Experts of a small language model: a variant of Adam for the experts, 3927 steps.
Below are experts of layer 6 (counted from 0) of a mixture-of-experts language model. Rows are named router (the router's row for the expert), gate (a neuron's input weights, with its number), up (a neuron's input weights, with its number) and show model dimensions 0-63. Each number is 128 + 32 x the weight over its row's rms, rounded and kept within 0 to 255.
After each expert's rows: "mostly gets" lists some tokens that are sent to it at least half of the time. This comes from a sample of Wikipedia text that the model never trained on.

# expert 7
router [151 116 129 161 108  89 101 120 101 114 135 146 110 128  97 126 130 143 129 146 127 110 197 149 114 161 107  90  70 178 122  60  60 186 191  90 140 121  96 111 149  87 174 149 139  99 120 103 158 140 120 158 127 129 152 117 141 187 139 124 115 146 101 161]
gate22 [141 141  84 141 169 159 114 112 136 140 111 170 230 159 109 106 186 178 190 167 133 115  73  90 138 186 123 133 126 145 153 137 138 127 103 167 134 114 133 112 121 117 141 176 177 125 101 194 109  47 173 139 129 126  81 172 143 135 159 112 104 134 123 108]
up22 [103 137 127 203 127  98 136 101 141 172 124 160 113  99 161 130 189 138 111 173 125 162  75 152 129 178 177 103 107 141 182  99 103  93 152 139 110  90  92 161 111  90 161 131 195 143 130 126  84  61 166 157 114 123  99 186 117 144 166 143 131 118 123  86]
gate23 [164  89  71 133 165 107 157  95 156 139 147 123  99 116 106 130 173 160 160  38 101 102 183 176 102 122 130  77  65 164  68  71 108 170 120 146 163 138  67 107 128 155 153  99 155  75 103 124 111  96 144  60 125  98 133 110 123 159 101  86  67 127 131  96]
up23 [ 69 157 159 122 118 132 113 151  66 126 126 106 105 102 134 182 105 165  66 169 116 168 134 132 126 164 169 138 152 114 163 141 147 139 159 141  90 147 179 137 156 128  67 108 104 138 180 177 128 196 124 164 150 128 114 108 121 109 169 172 173 145  96 119]
mostly gets: " a", " the", " an", " released", " named", " Nominated"

# expert 3
router [ 80 191 155 141 159 113 109 122  56 150 120 104 109  94 130  89 118 118 119 145  86  95 161 161 136 144  93 130 177 152 143 107 120  89 117  79  83 163 154 125 118  76 159 111 160 104 174 152 102 103 105 166 143 132 160 125 149 120 123 117 112 181 160 143]
gate0 [121 201  92  86 140 173 186  99 142 169  76 112 198  35 114 157 152 108 144 105 130 119 161 113  93 169 172 134  70 128 114 103 136 122 104  90 162 194 103 147 110 119 116 231 174 152 127 139 138 107 112 112 128  91 124 136 140 201 131 187  89 180 143 120]
up0 [122 187  99 191 175 164 155 132 101 160 125 122 187  62 148 136 136 134 131 145  72 110 164 109 121 104 129 133 125  85 121  80 124 114 118  79 157 111 119 152  94  99 108 150 172 103 119 189 119 101 121  96 119 104 175  86 176 125  97 132 130 169  86 120]
gate1 [109 126 150 152 240 135 176  70  84  89  65 137 186 127 135 148 213 132 110  67 142 112 158  94 123 186 136 129 116 147  68 163 151 134 170 150 116 182  88 113  91 158 134  92 111 132 138 136 124 138 105 149 138 113 129 114 135 131 131 159 130 171 118  83]
up1 [105 125 144 150 182 126 146 100  97  76  60 117 153 197 138 142 199 107 153  84 173  98 161 157 148 200 155 153 157 163  93 137 127 113 142 183 129 183 140 137 141 108 166 159  85 110 115 105 144 114 129 146 177 135 165 147 173 104 102 110  80 160  79  83]
mostly gets: " New", " North", " South", " San", " Royal", " Su"

# expert 4
router [116 143 154  99 114 133 163 138 161 143 100 107 162  85 137 175 132 206 110 169 141 169 118 186  91 191 128 145 136 116 141  94 128 113 195 138 154 124 172 156  89 140 133 124 112  93 128 152  83 129 166  37 121 117  80 159  69 129 166  89 133 109 106 102]
gate0 [183  97 107 106 132 110 175 120 162 140 132 132 113 121 127 193 109 106 137 112  66  89 173 110  45 136 111 117 121 169 102 100  40 138 114 151 128 171 155 174 119 135 135 125 155 128 197 136  91 121  94 123 152 148 141 118 140 171 142 116  87 157 134  52]
up0 [137  99 103 136  90 112 182 134 121 118 122 131 156 115 140 117 108 115 163  98  38 161 142 110  68 156 106 127 110 146 148 100 139 131  93 126 170 137  80 123 134  87 126  98 186 158 166 137 137 135  78 176 180 121 139  67 127 162 155 114 136 159 129 139]
gate1 [100 131 174 105 155 167 123  92 124 186 122 117 181 150  99 171 137  87 157 140 112 140 119  82  63 131 146  74 114 138 165 106 168  99 172 141 169 100 180 100 131 192 171 110 113 124 121 124 136  91 110  76  13 124 130 133 142 166  94 107  59 155 177 148]
up1 [128 171 146 159 179 110 134  89 127 100  85  54 106 187 145 149 148 148 115 134 134 110 157  96 127 117 129 129 120  92 184 126 164  97 141 125 151 125 117  73 111  64  97 107 128 148 150 111 126 108  81 115 100 168 176 172 140 109 109 167 164 177 115 184]
mostly gets: " Labour", " Swing", "kh", "rk", " Democrats", "bul"

# expert 14
router [112 160 104 165  92 178  81 126 166 185 172 161 117  64 139 125  88 131 127 144 187 128 152  89 124  82 185 133 117 148 132 101 116 172 120  98 158 101 127 114 118 180 121 107 133 110  52 145 158  97 192 155 183  52 124  91 165  94 195 127 146 122 128 187]
gate12 [105 157 123 142 145 126 130 145 127 119 196 109  85 134 143 111 128 106 117 144 149 163 174 107  80 122 104 139 138 159 175  90 185 111 109 120  97 177 121 112 109 133 166 181 171 117 150 155 146 132 156 126 101  96  76 120 166 118 113 122 170 199  68  94]
up12 [114 132 226 135 127 140 115 129 169 146 140  66 138 122 145 119 129 117 113 119 120 158 128  96  56  78 151  99 121 169 130 108 134 137  96 114 122 142 109 165 138 153 117 140 107 208 122 133 139 154 135  86 120 177 115 125 124  62 164  78 128 129 126 129]
gate13 [105 137 112 175 164 212 142 110  95 164 100 140 134 117 101  96  86 100 141 105 134  59 164 132 173 136  99 138 150 146 115 119 125 106 123  95 127  95  80 193 137  96 148 185 154 139 149 116 150 139 136 105  78 124 167 143 174 142 173 147  89 100  69 104]
up13 [ 78 120 127 171 122 178 171 104 153 167  81 151  96 125 159  68 107  98 132 126 123  49 111 149 175 147  94 110 148 174 157  40 115 125 108 110 167  95 157 189 128 141 120  81 115  76  95 129 114 148 177 159  93 113 178 164 137 174 171 149 115 105 106 114]
mostly gets: "lat", "mp", "tch", "ir", "ol", " large"

# expert 13
router [105 139 169 166 159 143 111 112 144 141 128 133 122 194 115 155 138  99 158  93 100  76 150 154  85 182 150 152  69 181  96 178  57 102 132 102  89  63 125 136 130 118 104 176 150 138 127  75 130  77 117 150  98 166 106  80  98 113 126 195  83 171  89 107]
gate22 [104  92 134 159 135 154 136 110 156 210 120 146 117 123 153 203 113 137 111 122 143  78 159 141 134 156  81 100 178 144  88  74 164 132  90 170 112 170  91 106 100 160  95 119 164 133 147 102 134  91 163 104 131 125 179 128 144 145 106  97  89 114  85  51]
up22 [ 96  97 158  96 149 123 115  97 152 166 123 193 141 135 149 169 116 156 161 133 125 143 157  89 134  93  63 119 211 182  79  73 182 161  94 159 114 145  57 129 117 122  96 194 124  94 175 125 120 151 140  95  90 157 161 117 158 144 100 148 100 126 118  89]
gate23 [165 126 122 107 157 120 182 110 121 170 136 150 135 148 150 157  66 113 135 140 109 169 195 150  66 136 180  69 119  82  99 125 112 117 101 148  82 163 146 137 134 122 163 153 106 145 162 157 124 172  80 120 119 125 165 126 120 162 179 129 150 180 125 170]
up23 [116 143 150 193  81 132 103 135 107 143 115 129 223 105 130 147 125 100 128 108 107 158 104 129 147 136  86 134 170 129 140  73 202 126 103 110 105 128 101  99  60 106 145 106 155  99 165 127 172  91 125 152 140 183 163 126 105 137 116 179 137  93 140 126]
mostly gets: ",", "),", "\",", " and", " about", " within"

# expert 2
router [183 153 145 137 103 108 137 179 192 132 172 140 124  66 102 168 199 105 160  53 115 131 111 148 134 128 105 125 175 128 155 102 147 133 116  91 160 187 159 111 154 156  87 122 151 146 121 165 133 123 137  82  90 168 165 123  74 137 106  69 165 117 125 150]
gate12 [148 113  99 215 177 110 140 122 121 120  91 114 160 104 135 157  82 174 125 143 119  82  86  98  98  88 157 118 116 127 148 194 122 140 155 132 135  50 155 207 148 113 125 146  71 137 149 122 145 128 113  73 167 152 137 111 153 179 153 113 137 166 145 134]
up12 [144  85  74 132 140  70 126 138 141 129 168 141 177 144 141 150 117 148 152 126 173 135 128 109 111 109 181 128 106 160 154 158 185 148 109 129 102 146 153 147 190 120 111  91 119 179  79 122 134  57 112 122 166 175  95  88 138 180 105 116 140 136 106 139]
gate13 [141 121 147 165 154 123 131 133 167 122 112 157 108 122  85 110  60 145 145 119 129 139 116 154 111 139 126 100 109  70 127  47 150 160 125 127 158 121 149 174 106 121  78 124 158 101 133 165 139 148 175 100 180 129  78 105 148  70 127 199 129 103  98 117]
up13 [102 159 116 119 210 168 122 122 126 197 160 150 134 153 113 119 105 118 179 212 114 133 111 132 128 121 139 135 190 102 162 132 128 138 120 120 163  91 141 118 132  62 205 146 148 124 168 142 126 116 180  71 135  80 124  76 161 159 135 113 150  84 132 105]
mostly gets: " Ar", " Cor", " June", "ส", " According", " Mag"

# expert 15
router [109 121 122  69 122 145 184 144 131  97 109 153 119 149  80  97  97 128 153 125 140 160 174  95  78 155 107  90 168 103 110  24 173 166  95 117  88 102 120  94  96 156 168 159 125 170 196 164 152 117 123 129  66 161 185 167 185 118 137 194  66 136 145 146]
gate12 [112 183 194 205 107 106 149  80 138 126 144 127 117 140 174 134 119  80 157 117  92  58 174  99 159 157 157 114 103  99 130 124 102 109  89 149  83 113 117 117 147 104 121 112 138 160 166  64 132  67 152 123 189  97 184 129 126 143 155 156 103 115 148 112]
up12 [129 135 105 190 112  68 128 136 121  77 150 137  84  85 145 137  94  88 152 100  75 116 175 108 113 143 127 149 154  79 113  76  99 106 110  71  97  65 124 105 113 147 156 123 107 210 194 127 106  96 138 124 188  93 183 204 127 125 155 144 115  72 134 124]
gate13 [155 104 132 130 137 130  90 145 149 151 103 171 118 110 103 216 149  90 184 167 121 127 111 152  96  98  65  79 178 108 121  84  73 170 198 167 139 122  61 163 168 138 142  99 149 100 172 146 109 117 132  74 172 139 137 134 108 162  89 139 144 164  43 126]
up13 [ 74 106 135  86 104 123 101 137 138 146 113 145 135 115 103 161 120 138 109 124 130 141 160 173  69 138 120 143 165 114 120 148 114 210 131 138 118 164  62 159 116 134 135 130 131 113 167 184 131  89  73  89  95 124 110 145 154 133  85 178 105 171 176  95]
mostly gets: "%", " km", " kg", "′", "″", " sq"

# expert 12
router [144 184 167 155  84 154 160 142 190  86 119 196  92 122 124 135 158 106 140 168 149 106 102 115 189 110 148 200 137 177 184 124 204 178 112 146 162 125 153 127 145 108 133 150 157 124 153 210 150 139 116 129 141 141 135 119 160 108 170 140 130 151 160  51]
gate0 [144 124  94 108 123 113 183  87 176 129 133 134 105 125  75 147  53 134 147 154 100 171 193  69 122 121 135 136 139 108 158  38 151 170 132 114 150 121 103 127 131 176 115  92 117 118 135 103 135 206 194 134  75 144 142 133  90 116 126 133  98 133 162  99]
up0 [167 133 138 113 114  89 142 156 174 133 160  99 120 132 134 122  40 100 183 136 113 182 118 136 148 134  76 151  94 146 147 100 118 173 171 128 108 146 107 121 165 133 194  78 143 130 144 125 169 185 187  96  99 147 139  89  52  60 122 119 111 129 183 101]
gate1 [173 141 153 111 142 132 135 183 125 129 136 147 159  40 109  86 164 136 148  83 157 149 141  80 125  99 158  98 142 172 108 104 111 183 100 162 198 135 127 139 212 108 171 135 123 173 140 148 144  71 162  66 127 128 192  57 111 135 147 141 142 111 150 150]
up1 [167 170 177 124 177 189 137 125 122 137 135 141 209 114 107 115 165 107 207 115 187 122 144 143 123 103 112 107 126 148  98 100 168 180  56 174 138 107 113 136 171  68 150  80 113 150 160 128 110 160 149 136 119  95 139  97  86 180 118 159  68 133 150 138]
mostly gets: " he", " who", " it", " not", " but", " she"

# expert 1
router [110 133 103 124 135 158 126 125 143 144  87 121 133 118 115  67 106 155 147 157 116 172 203  78  74 187 113 190 151  77 193 159 169 166 134 115 165 186  82  82 175 152  95 100 120 116 212 108 198 131  78 157 134 117 163 159 105  99  95 164 132 132  92 148]
gate12 [147 187 117 165 145 123 146 101 158 146 130 113 197 144 112 125 121 133 145 162  99 150 131 172 107 143  78 105 108 148 124 139 197 149 205 148 133  94 130 107 125  78 162 152 124 121 135 145 134 165 103 116 190 101  77 155 132  74  92 147 105 181 128 158]
up12 [129  96 110 103 113 104 119 112  97 167 107 117 187 115 140 165 170 146  56  92  80  58 122 129 105 179 154 125 155 153 182  66 136 103 137  70  82 123 100 131 132 105 118 113  99 183  67 165 140  69 121 125 108 118 160 164 120 123 161 156 176 121 103 154]
gate13 [109 182 136 165 141  72 141 101 145 123 120 141 143  72 154 163 142 140 141 123 160 166 161 115 154 150 133 127 166 113 122 132 126 132 172  96 105  86  93 121 166  55  93 122 144  21 128  82 142  96 118  86  99 121 106 186 118 104 130 191 149 108  98  88]
up13 [ 96 144 134 148 117 145 143  75 161 102  80 184 147 118 144 165 182 130 136 129 111 166 146 141 202 163 125 120  69 126 167 137 125 192 150  95 171 128 118 112 147 132  53 126 107  76  78 101 122  93 104 114 162 106 119 199 117 136 139 106  96  99  83  92]
mostly gets: " city", " round", " state", " head", " land", " District"

# expert 8
router [111 117  76 162 129  90  88  80 102 124 153  99 146 120 145 162 104 106 121 129  48 144  88 134  98  91 126 148 143 105 102 163 109  80  89  81 173 132  92 154 200 123 119 102 112 155 140 135 123 148 111 135 168 120 116 107  75 123 161  65 168 155 168 165]
gate0 [ 97 128 102 111 140 114 124 173  94 149 157 130 139 163 112 152 120 153 126 122  71 134  97 189  66 142  89 165 114 184 107 105 143 117 181 117 161 144  94 161 127 117 124 141 112 126  90  65  98  79 182  60 124 145 192 150 116  83 112 149 126 113 193  56]
up0 [140 207 135 185 154 100 134 152 196 152 144 173 114 114 126 138 137 154 140  92 157  75 131 179 155 157 141 125  72 155 129  94 115 222  96 114  73 104 166 126 112 129 107 141 189  66 164 189 175 138 124  81 171  99 103 124 155 152  86 125 224  92 120 114]
gate1 [117 134  93  96 122 130 173 111 172 107 149 179 186  68  69 135  63 167  73 115 140 168 137 163 137 153 126 125  98  78  57 147 162  76 140 153 141 117  94 121 112 120 121 172  89  97 148 144 158 158 130 154 131 107 113 111 166 194  71  91 158 156 123 109]
up1 [ 87  90 106  90 124 139 139  85  85  87 118  98 139 185  41 140  89 163 135 160 126 143 132 111  75 199  99 156  99 151 151 124 158 133  92 142 120 112  78 129 113 110 143 145 157 101 129 112 143 134 161 134 110 106 145  65 142 172 144 137  45 113 129  68]
mostly gets: "'", " me", "’", " con", " war", "cu"

# expert 5
router [114 131  80  83 160 136 184 137 123 102 110 165 168 115 190  84  66  96 148  48 153 118 133 100 115 179 143  74 122 132  79 114  74 111 134 155 125 160 153 161 166  63 143 100 153  81 128 112  84 135  97 128 105 123 183 138 142 144 125 159 115 188 128 103]
gate12 [115 142  74 160 142 157 118 186 123 136 118 111 218 105  94 132 104 145 154 140 158 139 149  39 125 119 124 126 149 122  77 178 115 145 145 158 146 192 133 162  99 122 143 204 120 163 128 171 163 122 133  94 157 141 157 121 170 120 139 161 174 159  87 159]
up12 [103 145  76 142 161 123 118 182 130 126 112 124 213 119 103 139  90 153 132 114 168 128 119  67 135 131 136 131 152 126  61 142 106 128 110 177 162 170 114 147 108 112 142 183 129 127 115 145 151 148 155  94 179 156 154 138 134 116 139 172 149 130 112 115]
gate13 [132 151 112  91 116  97 150 186  84 122 126 174 143  92 115 117 141 147 103 157 102 141 116 120 128 136 156 137  92 129  74 100 135 127 149 171 170 120  75 125 143  55 105 129 121 102 120 155 194 129 147 134  88 110 170 111 169 103 125 157 104 139  78 136]
up13 [110 126 113  94 136 111 203 168  84 108 154 175  98  76 142 108 140 175 103 128 116 111 126 112 105 144 111 109  81  95  90 107 161 114 165 155 152 116  96 146 171  69 124 125 126  64 134 185 125 125 141 129  92 124 162 106 155 112 155 150 105 132 114 133]
mostly gets: ").", "\".", ".\"", ".", " while", " where"

# expert 0
router [135 174 197 177 165 163 179  71 124  82 148  87  76 151 160 186 136  79  71 174 128 119 101 135 168 104 107 165 144 157 105  84  96 110 158 163  92 108  90 154  87 121 187 115 125 122 163 141  84 142 145 168 127 127 133  93 103 154  57 109  96 132 167 109]
gate0 [149 150 102 203 123 171 154  85 167  83 144 177 158 150 166 129 117 158 152  73 130 161  88 151  66 162 159 138 103 177 155 127 160 105 145 128 178 159 118 160 126  86 102 138 179 120 141 180 133 120 124 134 111 108 131 104 125 142 151 118  80 126 149 138]
up0 [142 114 103 150 144 145 160 140 167 113 154 159 162 163 148 156 150 137 137  83 173 166 148 142  76 135 146 193 138 149 129  56 149 124 188 129 187 156  73 152 122 105 111 111 182 132 136 159 119 122 143  88 155 122 139  98  96  97 153 104 134  82 136 131]
gate1 [130 169 137 122 201 127 197  94  89 155 156  95 149 118 142 158 160 146 151 158 156 142 134  96  69 134 139 133  88 129  97  88 162 128 143 130 144 199 103 200 102  72 168 127 182 141 126  84 102 157 156  71 170 161  91 145 120 197  60 126 110 127 170 151]
up1 [207  86 154  75 152 196 158 180 136 171 165 111 100 121 145 119 121 131 120 118 147 118 142 128  75 102  87 135  55 150  80  90 202 128 159 210 124 126 115 164 128  76 178 145 168 121  83  88 124 140 184 157 167 135 110 154 162 192 106 131  83 131 130 206]
mostly gets: " Love", " My", " You", " Night", " Little", " Sha"

# expert 6
router [107 149  65 135  98 138  81 127  85 148 144  84 149 167 132 119 163 116 104  82 170 134 146 153 152  70 111 145 144  99 112 124 107  72 111 166 169 128 138 104 140 101  57 173 114 121 142 153 168 175 156 102 177 149  94 140 168 158 143 137 114 107  98  62]
gate34 [121 150 124 141  98 183  97 101 116 142 137  96 149 120 146 131 215  87 183 138  68 103 112 171 161 119 149 128 178 110  96 130  73 111 127 141 186 108 120 181 161 126  99 149 119 143 189 187 186 190 148 141  94 156 160 134 147 133 106 106  98 126 189 109]
up34 [132 130 109 176 134 178 112  88 109 141 135 118 111 159 187 139 127 116 149 167 127 150 110 104 159  92 172 135 170 100 124  99  72 127 140 141 153 109 136 161 110 152  90 109 126 131 167 164 172 187 121 156  97 107 154 133 144 137  83 152  64 145 164 126]
gate35 [151 128 112 138 127 124 100 135 156 118 106 115 100 139 116 128 134 110 128  69 141  84 150  90  87 173 107 153  71 129 149 147  77  93  84 134 159 104 110 140 128  64  95 113 180 128 130 145 146 110 127 138 153  97 132 150  48 145 177 114 102 119 132  95]
up35 [ 91  94  97 122 120 141 151 109 149 179 152 126 140 172 137 143 132 176  94  52 114  96 110 132 219 158 148 120 149 129 116 106  81 140 104 131 108 149 136 110 174 190 144 142 149 158 111 112 103 160 178 106 124 107 199 100 163 194 174  66 184 115  90 104]
mostly gets: " =", " use", " found", " built", " information", " form"

# expert 9
router [114 178 166  85  96 164 101 157 101 100  73  77 101 150 115  99 154  91 133  97 138 127 121 134 168 110 161 158 123 154 122  57 152 152  79 174 101 153 116 132 142 119 169 125 123 116 135  71 170 105 144 134 142 127 110 180 120 127 112 168 118  80 195 157]
gate12 [ 17  95  98 116 117  99 158 132 138 117 124 135 124 117 125 133 142  95 155 217 156 103 120 137  82 108 176 129  35 129 153 171 133  76 114 110  51 138  99 168 141 106 138 142 173 137 135 117  72  84 176 109 107 121 143 119 151 150  96  82  94 138 131 109]
up12 [164 177 133 117 137 124 134 120 156 151 138 104  98 125 121  92 131  98 104 138  54  32 117 119 143  99  65 149  65 148 178 123  84 100 170  87 126 172 118 138 161  68  89 164 164 205 140 127  69  51 143  76 118 124 118  89 121 154 107 134 146 140 114  61]
gate13 [127 173 141 116  86 136 144 119 143 150 128  90 107 115 143 116 124 129 163 163 155 123  92 156 133 152 179 154 174 134 172 107 156 104  86 133 113 125 174 149 137 111 127  74 124  86  99 129 177 132 133 127 120 133 163 152 138  86 154 116 179 144  61 134]
up13 [166 157 118 129 175  64 127 110  93 122 153  90 138 112 119 108 139 130 149 114 100 130 172 115 125 166  92  47  44  90  77 115 117 176 159 146 114 153  72  91 148 165 131  95 152 114 107 131 155 128  69  92 136 144 159 110  69 123 116 195 143 139 119 122]
mostly gets: "2", "3", "5", "4", "1"

# expert 10
router [185  71 147 170 129  98 210 141  67 160 134 137 151 107 152 150 175 166 153 147  81 153 114 146 136 137 114  75 134 126 138 161 137 112 182 177  87 115 127 130 101 134 145 171 106 166  94 106 110 125 144  71 118  85 107 126 192 118  87 104 138  99  66 168]
gate12 [159 103 140 121 149 113 156 109 103 119 112 156 109 196 107 121 119 134 187 104 149 136 136 130 105 116 170 123 193  85 193 131 109  82 179 167 175 143 140 154 149  96 128 179 107 155 164 108 138 124 143 144 205 126 119 124  84 124 121 111 102 151 163  98]
up12 [141 141 132 163 166 121 145 136  88  76  88 103 135 207 102 111 160 144 139 152 132 129 105 150 148 151 169  88 177 105 173 148 115 135 119 133 165 158 138 145 122 125 111 130 112  99 187 116 171 140  84  97 159  63 138  74  73 125 113 118  46 156 122 123]
gate13 [148 137 156 115 152 139 156 144 151 178 211 129 133 192 149 155 157 130  72 137 109  33 171 196  92 114 127 134 112 161 122 103  69 134 130 172  89 206  96 189 137 169 128 140 116 185 132 117 127 144 148  96  95 147 125 121 138 164 104 136 130 155 145 115]
up13 [179 106  92 128 135 128 158 164 105 135 125 134 131 104 109  78 146  71 116 101 112 118 116 165 134 133 148 147 126  95 172 118 132 156 101 139 163 169 151  75 155 184 153 183 100 183 107 113 116  83 159  66 143 140  80 119 152 107 117 137 118 145 122 119]
mostly gets: "|", "=", "|---|", " •", "Scientific", " Born"

# expert 11
router [141  93 112  62 212  93 118 108  96 125 168 123 134 151  41  98 117 136 123 171 163 110  70 107 178 119 135 153 108 112 125 148 167 135 135 182 106 203 119 169 113 155 147  98 127 162 130 127 136  92  89  92 115 130 117 139 150 153  81 121 167  80 132  63]
gate0 [107 197 112 122 103  74 123 173 140 102 117 164 179 137 113 205 155 127 154 120  50 122 147 140 147 100 133 150 117 148  98  95  79  92 118 109 109 128 120 182 164 121 122 138 131 108  90 103 112 136 192  74 147 124 114 186 156 134 133 125  98 119 121 122]
up0 [124 199 137 132  92  90 144 160 169 146 125 119 111  73  76 255 141 146 119 142 125 103 122 126 186 119 130 187 124 121  86 182 122  90 126 151 132 100 156 171 165 150 113  87 154 113 112  93 120  98 167  71 143  85 128 160 151 158 125 105  92 108 131  97]
gate1 [184 154 131 115 173 170 108 163 132 127 163 163 121  90 105 121 154 167 146 138  71 157 132 128 131 124 131 183 138 122 175 161  55  99 143 142 174 138 180 108 179 112 104 138 156 159 156 157 112  84 189 172 172 119 127 144  64  75 162 123 104 137 133 136]
up1 [ 49 117 129 151 129 103  92 191 179  92 155 134 142 131 126 136 158 111 132 165  80 161 157  65 130 112 121  97 154 114 177  86  95 107 158 123 155 159 105  95  57 138 169  95 133 175 120 158 127 168 154 138 173 118 174 137 136 106 132 111 166 153 116 127]
mostly gets: "P", " ==", "G", "S", "O", "H"